{"n_layer": 10, "d_model": 320, "n_experts": 32, "experts_per_token": 2, "d_expert": 576, "d_shared_expert": 0, "activation": "gelu", "moe_layers": [1, 2, 3, 4, 5, 6, 7, 8, 9], "router_score": "softmax", "normalize_top_k": true, "routed_scale": 1.41, "balance_loss": 0.00328, "balance_bias": false, "init_std_router": 0.0156, "lr_router": 0.000214, "vocab_size": 16384, "norm": "rmsnorm", "norm_eps": 1e-06, "tie_embeddings": true, "optimizer": "adam_hyperball", "lr": 0.00621, "beta1": 0.9, "batch_tokens": 65536, "seq_len": 256, "train_tokens": 789700000, "steps": 12050, "dataset": "wikipedia_en"}
Below are experts of layer 2 (counted from 0) of a mixture-of-experts language model. Rows are named up (a neuron's input weights, with its number) and show model dimensions 64-127. Each number is 200 + 30 x the weight over its row's rms, rounded and kept within 0 to 999.
Before each expert's rows: a language model's description of what the expert responds to. This comes from a sample of Wikipedia text that the model never trained on.

# expert 8
It responds to: Articles, possessives and quantifiers opening a noun phrase after a preposition or verb, such as the, a, his, their, several, another.
up0,201,172,212,172,253,269,187,163,219,186,199,219,209,202,159,192,207,200,186,189,181,180,179,212,178,237,179,199,222,225,226,180,226,185,151,164,168,202,199,206,134,212,228,185,211,199,225,198,141,192,208,238,209,207,238,194,151,212,200,196,225,192,231,203

# expert 0
It responds to: Prepositions and particles, mostly of, in, to, after fraction or quantity words such as one of, two-thirds of, much of.
up0,202,207,207,108,221,222,217,197,189,220,185,203,192,174,234,205,176,186,215,174,188,210,255,230,186,245,154,219,206,149,205,215,250,167,215,203,240,130,257,230,166,294,177,180,183,244,193,198,137,184,197,185,206,269,179,205,193,228,190,163,189,203,264,228

# expert 7
It responds to: Main or auxiliary verbs right after a subject noun or pronoun, such as was, were, has, became, arrived; also table parentheses and slashes.
up0,171,208,226,118,260,175,179,193,193,215,183,202,214,164,196,189,227,159,249,194,213,167,260,201,190,207,199,213,176,197,204,274,248,215,230,274,220,140,194,224,148,173,211,195,159,218,207,230,199,223,273,212,157,206,200,186,219,189,222,199,191,232,221,241

# expert 5
It responds to: Sentence-final periods and closing punctuation like )., ". plus linking prepositions in titles, such as University of, Secretary of State for.
up0,187,211,209,176,276,147,225,196,191,182,173,222,170,154,216,158,202,160,230,281,237,203,231,170,202,241,185,158,169,193,192,174,192,190,178,182,216,240,221,199,244,207,254,214,229,195,199,205,172,194,212,201,185,183,181,215,216,170,185,177,151,178,255,222

# expert 20
It responds to: Tokens opening a new line or sentence: list-item dashes after headings, == heading markers, periods before new sentences, and He, The, It.
up0,133,156,162,257,127,205,205,180,223,246,187,222,198,200,226,252,197,209,238,154,190,200,198,189,210,211,229,181,216,238,214,214,191,181,166,178,171,213,190,176,174,162,217,202,228,220,199,112,237,209,244,176,138,203,186,225,209,179,182,267,198,229,176,217

# expert 9
It responds to: Word-final suffixes on nouns, mainly plural s and endings like -ions, -ings, -ers, -ity, as in motifs, messages, programs.
up0,202,241,164,178,238,220,198,235,167,217,173,156,218,240,180,190,209,242,189,255,218,155,225,167,183,186,235,155,246,197,185,227,196,151,163,136,194,223,178,233,130,239,177,212,184,223,265,225,190,227,189,227,218,182,199,170,184,227,192,239,179,215,184,208

# expert 17
It responds to: Commas and coordinating words joining clauses or list items in prose, such as , and, but, or, including, while.
up0,209,218,163,164,187,206,168,211,230,182,202,217,260,180,219,218,170,213,216,194,183,128,175,182,216,196,228,232,214,244,217,257,218,188,195,186,185,209,161,191,199,175,178,245,220,212,185,131,158,204,236,192,175,203,147,258,268,265,153,216,199,205,196,209

# expert 18
It responds to: Heads of proper or common noun phrases for organizations, places and roles, like United States, School, League, Legislature, Italy, constituency.
up0,211,163,177,214,180,181,231,195,208,177,209,259,186,195,171,194,230,202,193,232,162,256,208,200,188,251,199,203,235,208,196,153,214,197,191,177,179,216,207,204,198,226,198,220,186,172,230,174,158,149,232,193,202,174,211,161,196,253,147,223,201,210,234,193

# expert 22
It responds to: Commas after dates or introductory adverbs (On 17 June,, Moreover,), digits inside large numbers, and pronouns starting the following clause.
up0,163,178,170,249,189,226,245,194,226,211,236,263,238,193,219,215,219,209,226,192,181,218,252,232,203,210,152,165,199,193,170,244,206,168,248,262,224,198,169,197,234,243,225,153,246,187,184,174,236,218,190,154,220,198,193,236,207,185,186,177,213,176,203,198

# expert 4
It responds to: Prepositions and passive participles following was, is or a comma, especially by, with, in, through, e.g. created by, signed, succeeded.
up0,197,293,169,161,209,144,135,198,170,196,144,297,197,169,229,222,240,186,263,180,210,245,168,163,200,189,182,195,226,167,177,194,225,181,236,229,210,154,197,225,189,245,239,191,168,178,183,165,223,182,200,203,103,254,186,191,216,178,169,198,172,213,178,188